Experts of a small language model.
Size: 12 layers, vocabulary 12410, 27.1M parameters.
Below are experts of layer 3 (counted from 0) of a mixture-of-experts language model. Rows are named router (the router's row for the expert), down (a neuron's output weights, with its number) and show model dimensions 0-127. Each number is 128 + 32 x the weight over its row's rms, rounded and kept within 0 to 255. Numbers have three digits each.
After each expert's rows: a language model's description of what the expert responds to. This comes from a sample of Wikipedia text that the model never trained on.

# expert 9
router:132122186089158172113070143081172157105165108107174191099161148135201164113128075138099155190145164162196141126133107124074173107094087133158162143134130180096161116149069115170145114096168118147124103103080120135127120150105144093117131123113140110165106086114118101171121102156108097099127082136126138130088131080131050150081124091097145090080150135210152136136151095100135077078159
down0:135148126120135166190178145117069127142150142080097176131113171145150171027069108153098151144087154169170135158115120159085126106143140148152093120139132177141068130111060155142109112110124072129096129174072164054119136132168100162136146100093191123158130129151172114128085175114179170110116075150177150132112150128123146136132103143117137106076114094081148133092101108144075067161115
Plural suffixes on nouns, such as -s, -ers, -ians, -ets, plus whole plurals like years, games, students, and decades like 1860s.

# expert 6
router:132135215088115170109072126073144167148134121109149214109160166102206179097139101128071133191141196160198121105129129126105190093110103151148149119122140154097171133156107119152156087096171121142124107103084087155120115109110137099118120112114127118147101087102111105165142097147123091084130079143120144158103126069133083154085088113099128104108135151226141131097171100125109093097137
down0:085119190085102129119095156150081128180174137184151153129127149096112118100146175121167173123122139167160134125142140126126154116112106165225163052138123172097083124108150121132078080086132123121106114159181142115124121189121112091114180160156134133113125074171091110141181132159121160114112143104123187152134160110130101210101166104065133197116141155093085119082104130098151147064121
Plural suffix pieces closing nouns, often after numbers or quantifiers like two, several: delegates, occasions, teams, Bulgarians, years.

# expert 44
router:129116227137103142102105118073181139121135107081148127072158133105145086096102141142044148169174168164149117145202114117125154114160130141136149129109102157090158116143051109181141101161184142123148069118136081156162084101093103132135134110131105105130095085123137069140097106125154127116144121110141068134109119076082104165123114074131195079096163125161135161119124103093056100092142
down0:130150138163084121164112133157167142173117123093107130182134063159130120083138126166129096099157185151100126181134149116145116139163124132086141120139115124111108114138099130175110055180158146176105091120140195075114092152083127112168185144024114127112148131134144114156165138137119167151129192127134076146172113084143118162088196088075129130107114185054162138147079090114157145087118
Final pieces of words, often in names and titles, such as ing, ware, way, ure, ion, as in Tupperware, Swimming, Leisure.

# expert 50
router:145109144145135167147077054091149181138121127094125158147137128135137111142075136126091159138154150144121129107179144120087127094126095147133126192083141127051171099154124151140144054091141144088121136058082150159154101141122118066118131089110124080149073096088104130143120125168161084127111076130127084177102072087105074171121096057131160109089125107171161130111181076092151067126142
down0:129161111113117107073147168122103118145107160081130127132125139100179202133131139116082145059102103113138083104106147120085163138157113090099097127173139107102142120163114135083126175204147184143135124132142114168169132165111117157122086099104138123174142168199167181099108111112072116112055144162111111186122130091070156125159123102126142191171188107169072161140131148137052169157137
Single capital letters that begin names or stand as initials or regnal numerals, such as Teimuraz I, D. J. S., K300BH, Zimbabwe.

# expert 60
router:136107195053178169125128051119232131168141116092159170135143185130127158124085105097077131114163123179104139124153114143098136106123090181150137143112143153059159136119140153094182097123142177138156123104102093103159102134098189119085107106098145101145132061120125108107149101156111147078167075092129108147121122087124127176152110117128144106100161114185130177160160084060123127106128
down0:113115127094156080170055142132069094176152115119093166095162121077097124147120170054102139112166140147109138080152122050114168151136141117152130137099079119105128101091130081124166158073189164129153122160084133172145153073156086117165129189195169099113132110102082057150157152081074101132110109138144163138099091135143101164117096176100085153158087144153125115102135129131106114091142
Auxiliaries, negation and adverbs around verb phrases in prose, such as also, not, been, still, often, and -ly endings like clinically, interchangeably.

# expert 2
router:119128205136182195148062100069150177167174143097139181123136150115138165127097147116038159185146194171186131117157133149110107066139138132164142126143124158109169087133100135161172079088161131107127110126118111118136091076125145089155074080134107124124083061114143122137124115152136129140090088122137112157067127076089117137121070092106155122138164127144162120099191092132136123138163
down0:161147081145167127125143099171106138128151154115165097092126131165120153143182124116188076089143117135051126109079135113148159136137113084125139068196118091121131051136122118129129207139175206078151119193142140137095182115130142129093169122134131095139134044095137125144154115122129123083112096176104152102092150145141117107107167088106132124132116128161197184162182118096111179083107
Common nouns after the or a that usually take an of-phrase next, such as size of, type of, form of, number of, members.

# expert 58
router:160081150140145172128077067091133177134107129089129160153141127131135124128048118128100149139163171143130134129158143112086139088117084140121123188078148134064170099161112154149129059084156133078118122068087150190161105128126116090118130115104142103140120099119122139126118141173140087100134072121142056182088073084120074175100097054120140103088147109170177134111160085077134090129158
down0:147132097084184146106131090133137122142148132181140110138077059134105033168115110104090162110167174128179125141131141149066100143147071171075097092167126143162105076144157134132100157123136120150105142114127161159095123144069175102088100149159119134120129110096104160095117106169165152144164178152084166168077101107108034136100141107114115135194120107159175087122164114105137080160094
Capital first letters of proper names split into pieces, often in tables and lists, such as D-olenjskih, R-azavi, H-enshaw.

# expert 1
router:126112150151099144128077096068185157134136128107150170107161144125158158100099124147071144139190155135116112148177065141098157084109111139127156170077135154103187111138097122166167053100144132084133091079123150137156042086068114084125110098163127120104125088134132084108122129212158136111104137120105108170082112104085093165085111119134142104120153100235150131140154104124103120093127
down0:131146200108141173141172096118117138106157061117128140105066137140122152101116129144090111147094122160084086104114102056145113080160200122127143106161191152132148040096135120090125198107110101218132149130153092083100144158083105130070134154170146096114127164153137048087150184100135154088152115147143133094121156164140129074122099131093141130098149105089129165114170120092136122131107
Dollar, pound and euro signs, closing quotes after song titles, and capital letters inside acronyms or abbreviations, such as HK$, NOAA, LEED.

# expert 21
router:106144158145137169151108133092121164205133143080123163090145179135164158128068122156054123154137168167130157097180107123096099091181147132139178128099115135108186154138055114183137117059198149106192087092137138139123098124099096112115094105146142127106100069039152093129119136152072135129122109125132097118129114058114127138134098097120136100114170129146178129142161073112084147128175
down0:133124142097071126108136135110145095147164091154073108120116159153167160124153096122097119117117134144134078134135167136113120093126072120119119115081142178051116079174144172127138110108141151121091194126118157181182146107097164090185106110120153082122164088133158119093108175140110125080114139126103191167079162210146063126185133164139147138116076124175211180147120151066116104141110
Abstract nouns and their suffixes after the, a or his, such as -ation, -ity, -ment, use, role, support, addition.

# expert 56
router:148061154139137153147073061103164170145121140094095158118137134121139138111088125133091143139165146138119129104183123130071143093142115156134135178050146148062167101145110139127158063098127136112142143072099155154159087148137122079138126094095114077134088104078100133112102130169145094127086071126115093193108074090081070165133118100137144105086114095169181113123171059083146069136145
down1:101115051125133092202143128183132149143136121133087095132091112133101111173110071151152104088163146082067139106175160156136158076151197136205091125113126137108124134146098084164109123153149089105188136179172149086157119138117101189114079169151151164096124125158141108114168105168106124076085120085120055139098093153100125090119161077141090157158172080119146124141100098161117139149117
Single capital letters opening personal or place names split into pieces, often Chinese or foreign, such as Xiaojing, Booth, Zebli, Rostov, U.S.